config.yaml
normalize_top_k: true
balance_loss: 0.00259
balance_bias: false
beta2: 0.98
steps: 6267
dataset: "wikipedia_en"
Below are experts of layer 10 (counted from 0) of a mixture-of-experts language model. Rows are named router (the router's row for the expert), gate (a neuron's input weights, with its number), up (a neuron's input weights, with its number) and show model dimensions 0-255. Each number is 200 + 20 x the weight over its row's rms, rounded and kept within 0 to 999.
Before each expert's rows: a language model's description of what the expert responds to. This comes from a sample of Wikipedia text that the model never trained on.

# expert 27
What it handles: Verb stems right after a subject or relative pronoun, taking -ed/-s/-ing, e.g. emerg(ed), requ(ires), collabor(ated), has.
router,184,192,185,193,216,194,227,183,217,164,207,203,153,247,195,183,189,196,235,228,176,217,194,201,194,206,181,208,212,200,212,206,180,197,200,236,183,211,211,170,213,204,216,212,213,179,185,177,206,209,210,218,196,200,193,162,192,205,177,210,170,203,179,207,187,209,185,230,192,218,169,229,179,187,182,193,221,167,219,208,214,169,167,212,193,191,209,219,189,224,197,202,180,161,202,158,226,217,189,215,206,183,181,196,204,194,239,191,183,143,200,204,228,229,195,223,200,186,219,155,173,170,172,186,200,159,201,228,198,196,175,201,236,205,149,212,200,184,191,208,217,228,189,224,178,203,231,234,200,189,192,224,220,214,214,193,187,168,150,219,198,201,194,169,195,178,198,204,200,211,192,171,219,169,241,204,206,179,208,230,190,200,172,186,191,217,212,185,197,193,222,183,219,192,219,205,185,158,222,190,210,218,195,162,203,175,196,140,186,191,184,224,184,159,207,229,200,206,166,222,201,206,202,203,197,203,211,199,246,181,199,179,194,220,195,188,191,159,196,176,196,210,185,212,211,184,165,173,192,189,188,200,193,189,228,204
gate1,159,184,175,244,197,234,214,195,220,191,179,181,157,202,194,168,193,199,204,225,202,227,222,214,199,213,191,194,143,209,201,174,197,215,213,211,189,232,192,199,219,208,177,171,184,193,193,186,178,210,240,208,184,200,187,170,208,176,199,196,210,216,204,202,219,206,198,195,189,209,197,203,143,190,186,213,159,188,194,209,212,179,178,182,208,221,196,225,185,210,204,184,221,182,166,171,194,202,169,206,196,201,159,176,216,192,152,201,201,169,212,223,198,183,187,187,169,163,193,166,175,193,211,196,218,201,178,212,168,243,171,212,225,223,202,165,213,219,212,197,207,222,224,228,205,192,196,185,201,212,213,223,205,194,210,189,186,222,240,221,205,228,178,218,172,162,208,234,205,218,179,196,238,166,229,201,245,192,211,203,194,196,213,174,222,205,136,211,180,213,245,199,241,183,205,225,194,223,184,199,169,230,184,224,208,192,191,204,226,216,207,204,239,191,203,199,207,198,198,198,218,237,207,202,217,185,194,185,202,199,203,185,182,228,179,206,206,200,216,199,166,196,158,207,205,188,201,210,176,197,196,202,168,212,202,211
up1,223,175,190,152,232,203,225,197,168,196,185,215,270,235,201,249,200,183,205,234,199,191,213,186,204,204,197,214,203,204,214,223,199,233,176,197,206,199,227,186,174,204,228,230,179,181,179,197,208,207,203,206,185,202,189,172,211,213,221,210,172,160,214,205,179,195,188,213,185,190,222,181,214,183,211,153,228,187,207,192,183,197,231,167,175,204,179,189,245,177,201,212,199,197,213,220,219,209,181,229,191,197,190,206,186,201,218,220,171,224,213,193,239,199,204,205,204,210,190,196,221,182,236,209,184,192,211,201,224,173,201,181,230,200,185,198,204,220,182,181,186,193,201,195,200,208,220,181,188,181,182,213,213,207,154,195,216,160,187,205,190,206,234,180,228,200,216,185,186,179,231,204,193,195,180,207,188,192,207,185,207,176,226,238,194,174,233,197,214,191,161,208,180,184,187,197,186,211,188,206,254,201,202,160,193,196,170,196,180,176,165,194,172,195,171,205,163,192,243,185,196,196,219,170,210,211,226,221,197,208,221,224,255,176,200,197,196,201,183,219,204,215,207,167,223,201,231,213,205,229,198,183,216,225,191,152
gate2,195,162,211,227,209,192,177,204,211,198,184,193,193,195,170,214,208,199,239,258,196,170,210,181,211,197,177,174,233,244,188,190,183,207,209,236,192,199,196,212,207,192,211,198,203,191,181,189,197,183,188,217,178,214,182,174,206,185,185,209,210,207,187,202,174,203,180,231,202,192,186,180,180,192,198,208,213,202,205,219,237,169,208,178,170,186,217,194,216,199,187,170,221,194,188,200,226,196,206,231,210,211,173,183,167,198,207,193,194,165,183,245,201,202,181,207,198,173,194,178,160,137,194,194,203,217,236,208,219,160,192,216,199,216,200,180,206,205,261,216,220,200,186,212,222,231,213,211,175,195,202,217,210,201,207,181,211,209,222,171,203,229,213,157,177,185,208,191,182,219,209,193,213,190,168,158,202,207,233,270,174,220,192,230,181,204,189,193,196,224,204,218,155,218,169,192,193,166,219,221,203,189,186,198,195,205,209,211,218,203,204,245,212,201,236,200,202,207,190,224,250,217,172,217,210,211,191,190,205,218,194,191,189,200,191,193,187,207,160,191,163,197,175,179,199,176,185,206,192,198,213,188,210,206,206,141
up2,230,219,210,173,198,197,189,183,192,211,256,213,212,200,215,175,211,181,186,174,206,220,210,225,206,230,213,218,200,192,222,216,184,186,174,162,208,212,203,219,207,200,204,207,214,212,210,233,204,180,213,210,219,173,229,233,218,197,224,182,199,215,211,185,222,208,191,216,196,234,182,240,188,212,182,176,217,235,185,215,173,207,220,205,197,174,205,201,181,214,212,160,219,181,226,196,201,187,212,213,206,232,210,205,224,179,188,200,202,194,194,177,213,210,228,216,210,217,218,207,199,238,199,184,223,202,175,198,163,232,180,179,217,186,227,230,213,205,177,193,211,207,229,230,229,199,187,185,200,184,219,176,192,186,220,224,206,180,193,217,216,171,207,260,189,203,204,223,204,184,208,171,191,193,197,203,158,208,174,139,239,195,209,175,201,204,200,216,216,197,193,184,222,187,212,213,183,245,173,234,156,186,188,188,196,183,180,192,215,212,197,157,177,222,197,186,219,175,235,181,193,170,222,160,192,207,200,194,172,170,178,201,217,213,208,226,183,191,227,202,214,196,234,220,220,246,208,202,204,216,199,185,203,196,202,263
gate3,195,199,239,228,183,194,211,215,190,209,186,145,197,158,226,187,240,163,194,197,165,206,181,205,188,188,200,199,177,199,206,195,214,228,173,214,200,191,221,213,221,214,179,200,208,204,202,216,206,196,170,194,236,190,181,216,220,214,189,185,171,209,177,198,181,225,216,198,211,222,211,204,239,190,190,214,140,225,221,197,185,206,175,193,213,179,198,206,197,188,208,199,209,213,197,197,193,216,211,177,214,181,169,207,187,210,194,209,199,171,171,220,185,208,185,204,230,204,200,194,189,228,179,157,197,214,192,199,193,204,213,197,175,198,174,223,186,166,227,210,202,214,233,192,227,203,223,228,198,225,229,237,217,207,215,235,216,219,164,204,187,190,181,184,216,205,218,167,209,183,194,205,185,214,177,198,193,233,192,230,203,208,200,230,216,241,218,176,226,223,195,213,159,198,205,221,198,202,180,187,215,179,199,219,171,221,188,237,197,209,212,207,195,190,190,184,228,169,199,210,202,183,214,214,196,192,142,182,183,228,273,192,161,184,208,218,175,204,198,215,212,213,209,160,205,222,177,154,203,178,171,215,181,161,168,197
up3,231,212,172,190,221,195,169,192,188,182,207,229,220,195,182,225,174,230,199,179,231,189,216,206,227,183,250,209,217,224,198,202,192,186,225,190,230,195,185,181,204,202,194,194,212,225,208,197,185,192,232,194,181,207,201,224,187,190,211,200,228,210,208,200,231,152,215,180,179,178,209,179,210,213,227,223,212,193,203,196,205,208,201,201,212,259,204,192,217,178,205,196,195,187,206,197,186,174,173,171,158,224,185,203,200,208,170,216,203,253,230,205,211,224,205,200,176,228,185,229,242,191,223,236,184,214,196,189,194,190,209,219,187,183,249,163,209,213,191,168,200,193,176,178,188,224,169,162,219,187,187,166,176,188,190,185,213,230,243,166,232,223,181,203,194,204,198,199,175,218,217,208,201,199,180,196,207,187,253,197,196,200,204,182,198,148,188,225,198,194,193,208,231,229,197,211,205,211,184,204,203,183,213,188,197,199,218,222,217,171,194,189,199,228,210,208,186,231,190,178,163,224,164,210,199,169,235,217,162,208,167,227,215,193,221,207,192,224,236,223,182,180,196,186,213,191,221,217,205,228,219,197,217,209,193,208
gate4,197,180,223,197,191,149,188,211,205,193,168,185,194,189,164,169,224,200,180,177,163,208,213,215,216,207,201,189,190,198,217,190,199,200,214,216,206,227,201,258,220,224,209,226,189,221,181,166,201,160,193,205,199,204,209,187,164,175,201,232,188,197,207,198,191,195,228,193,156,197,188,146,220,208,215,226,222,203,202,214,207,218,125,230,170,173,208,190,232,183,172,192,202,245,207,194,211,196,192,184,223,224,192,239,153,209,185,193,212,197,200,191,193,193,182,200,234,187,219,168,212,176,234,221,191,208,195,187,223,192,207,226,186,217,193,164,220,191,187,205,186,236,174,194,205,216,189,220,187,208,216,197,229,196,199,209,202,237,207,183,185,185,201,162,216,229,198,241,177,196,212,212,196,157,196,181,255,204,223,199,209,202,215,196,212,188,169,189,194,207,242,227,191,208,198,227,187,181,218,195,218,213,189,207,197,189,205,195,175,196,187,212,222,202,218,191,190,224,201,224,234,197,193,174,180,217,187,208,210,193,181,208,209,184,176,211,202,234,171,227,212,213,175,165,214,231,217,209,199,231,187,227,186,206,196,220
up4,217,209,185,196,207,229,200,188,178,226,220,211,202,184,222,214,185,226,228,253,217,188,170,189,189,212,222,200,180,219,179,222,180,199,211,188,172,175,218,202,208,199,165,190,222,192,192,210,190,216,156,195,198,209,182,248,213,220,208,192,223,183,188,208,196,187,200,209,203,196,182,223,195,215,153,212,171,173,222,191,188,179,254,182,244,236,162,204,184,197,225,170,215,179,206,183,179,182,199,203,184,196,213,146,233,202,181,219,197,198,212,198,213,208,226,199,161,213,202,225,219,181,199,177,209,208,209,202,187,216,189,186,201,209,243,210,182,190,228,192,185,183,236,227,183,184,212,184,190,195,178,207,219,201,177,181,234,199,212,199,229,233,174,207,213,200,205,199,183,225,227,199,175,249,193,211,187,190,165,214,186,205,214,202,189,225,213,191,230,222,159,184,235,221,194,235,193,215,202,211,170,179,203,164,170,214,203,217,219,182,220,213,199,174,173,199,212,193,202,204,178,189,244,205,209,171,191,203,192,231,193,200,195,202,200,217,218,198,236,196,161,220,222,210,202,164,196,205,214,231,211,146,188,217,213,184
gate5,180,217,184,220,165,208,208,201,253,170,199,208,189,183,214,202,217,237,172,225,210,219,210,175,198,157,209,206,203,217,186,226,187,188,190,205,185,212,203,207,217,154,190,203,205,150,183,190,219,200,187,223,187,207,202,208,169,210,175,199,206,207,205,154,230,176,193,223,178,184,213,216,204,227,214,201,194,187,202,181,190,206,190,183,223,221,209,198,181,191,208,203,195,205,157,205,208,193,183,185,190,137,198,227,200,173,157,195,163,183,217,211,188,238,159,193,192,219,206,200,229,188,194,184,212,213,178,218,192,226,210,223,222,218,202,242,238,183,179,171,226,219,183,177,199,211,193,223,211,192,181,223,190,210,241,218,196,181,231,174,241,182,223,224,198,185,206,207,209,205,194,180,199,211,230,235,181,196,201,185,202,209,184,209,202,173,191,222,188,197,204,198,192,201,208,195,202,195,182,212,197,211,174,169,193,196,203,195,215,146,176,189,165,190,179,197,176,214,219,197,200,178,200,197,220,154,191,178,200,174,203,179,174,247,204,221,220,213,199,200,213,171,167,216,197,231,184,207,192,179,224,156,200,151,221,226
up5,206,210,189,221,173,200,185,217,224,165,198,238,194,192,212,201,216,244,162,233,199,213,210,189,206,194,193,189,217,212,159,214,191,180,187,230,191,227,212,223,195,154,191,209,197,136,168,179,225,171,197,208,188,196,175,185,170,226,196,189,206,207,189,172,227,184,195,216,178,207,198,231,222,228,189,198,190,201,221,185,206,227,189,200,196,222,221,204,163,197,214,201,195,235,170,209,182,216,183,189,183,172,202,214,196,194,181,183,179,204,200,197,191,244,155,211,199,204,219,191,212,229,210,179,199,241,179,216,216,202,210,210,219,206,219,232,214,179,176,178,243,222,200,188,174,210,197,221,201,169,209,242,208,205,203,237,170,183,211,214,228,194,225,217,198,175,226,197,207,199,187,183,218,216,262,235,187,186,203,183,207,212,216,188,206,191,201,218,185,233,216,184,194,201,194,212,183,199,201,226,195,204,198,203,212,204,190,194,200,142,189,160,211,185,177,204,180,220,191,215,164,184,213,210,202,147,199,172,236,206,211,170,203,227,207,204,187,206,173,217,210,188,176,193,199,178,190,207,200,188,216,168,205,167,208,244
gate6,181,183,225,196,186,182,188,204,219,204,186,182,187,230,162,194,194,222,183,214,210,195,193,197,170,215,220,205,214,198,215,237,204,236,182,217,168,185,203,175,190,201,204,181,252,216,224,192,194,211,192,211,171,203,191,213,201,200,183,239,161,191,179,193,211,177,181,201,203,184,233,170,192,162,182,221,180,208,204,191,205,195,198,179,226,169,163,193,213,235,200,217,229,187,204,188,202,180,217,232,211,236,185,223,200,179,238,190,181,182,217,205,169,217,208,204,182,185,204,187,168,186,221,176,228,172,167,177,213,199,151,184,189,208,169,166,184,183,182,204,185,193,222,205,181,238,195,196,231,146,157,194,237,179,231,214,198,190,196,202,212,172,182,183,199,212,201,210,209,194,229,178,179,200,212,212,199,162,203,201,199,202,178,206,191,199,183,177,192,186,187,174,192,196,214,197,211,182,152,194,239,221,192,161,205,217,181,193,223,187,187,202,181,232,183,206,203,221,187,201,241,217,207,208,213,181,198,201,207,193,186,205,168,164,197,189,213,199,186,202,210,174,214,200,186,234,159,189,202,234,236,243,249,205,197,206
up6,191,183,232,198,193,189,175,208,224,210,198,166,201,232,164,186,212,215,185,224,221,182,188,207,178,226,223,208,200,209,199,222,208,221,180,204,184,185,214,174,173,197,200,200,243,189,228,215,204,208,178,210,156,220,213,212,193,198,196,244,182,181,178,192,191,189,160,198,224,208,216,187,205,185,181,232,156,242,196,201,192,200,192,177,242,189,191,190,216,231,201,191,210,173,199,194,211,186,212,224,220,209,180,211,188,189,223,220,165,181,222,198,182,217,206,207,165,210,218,191,171,193,249,181,234,173,173,190,207,184,146,166,175,201,176,187,182,191,180,182,207,187,207,198,191,220,199,200,242,189,170,207,241,169,218,219,210,207,219,209,209,169,175,175,205,208,190,206,195,199,228,192,179,193,208,191,198,169,191,180,193,227,179,208,191,197,180,168,209,178,194,176,201,192,222,220,185,188,174,213,259,203,183,199,213,211,170,178,218,172,200,196,170,230,170,232,177,225,207,198,237,205,241,203,210,146,197,194,189,187,193,181,161,173,218,210,205,212,195,198,222,178,198,201,193,215,175,191,200,221,237,210,208,192,195,203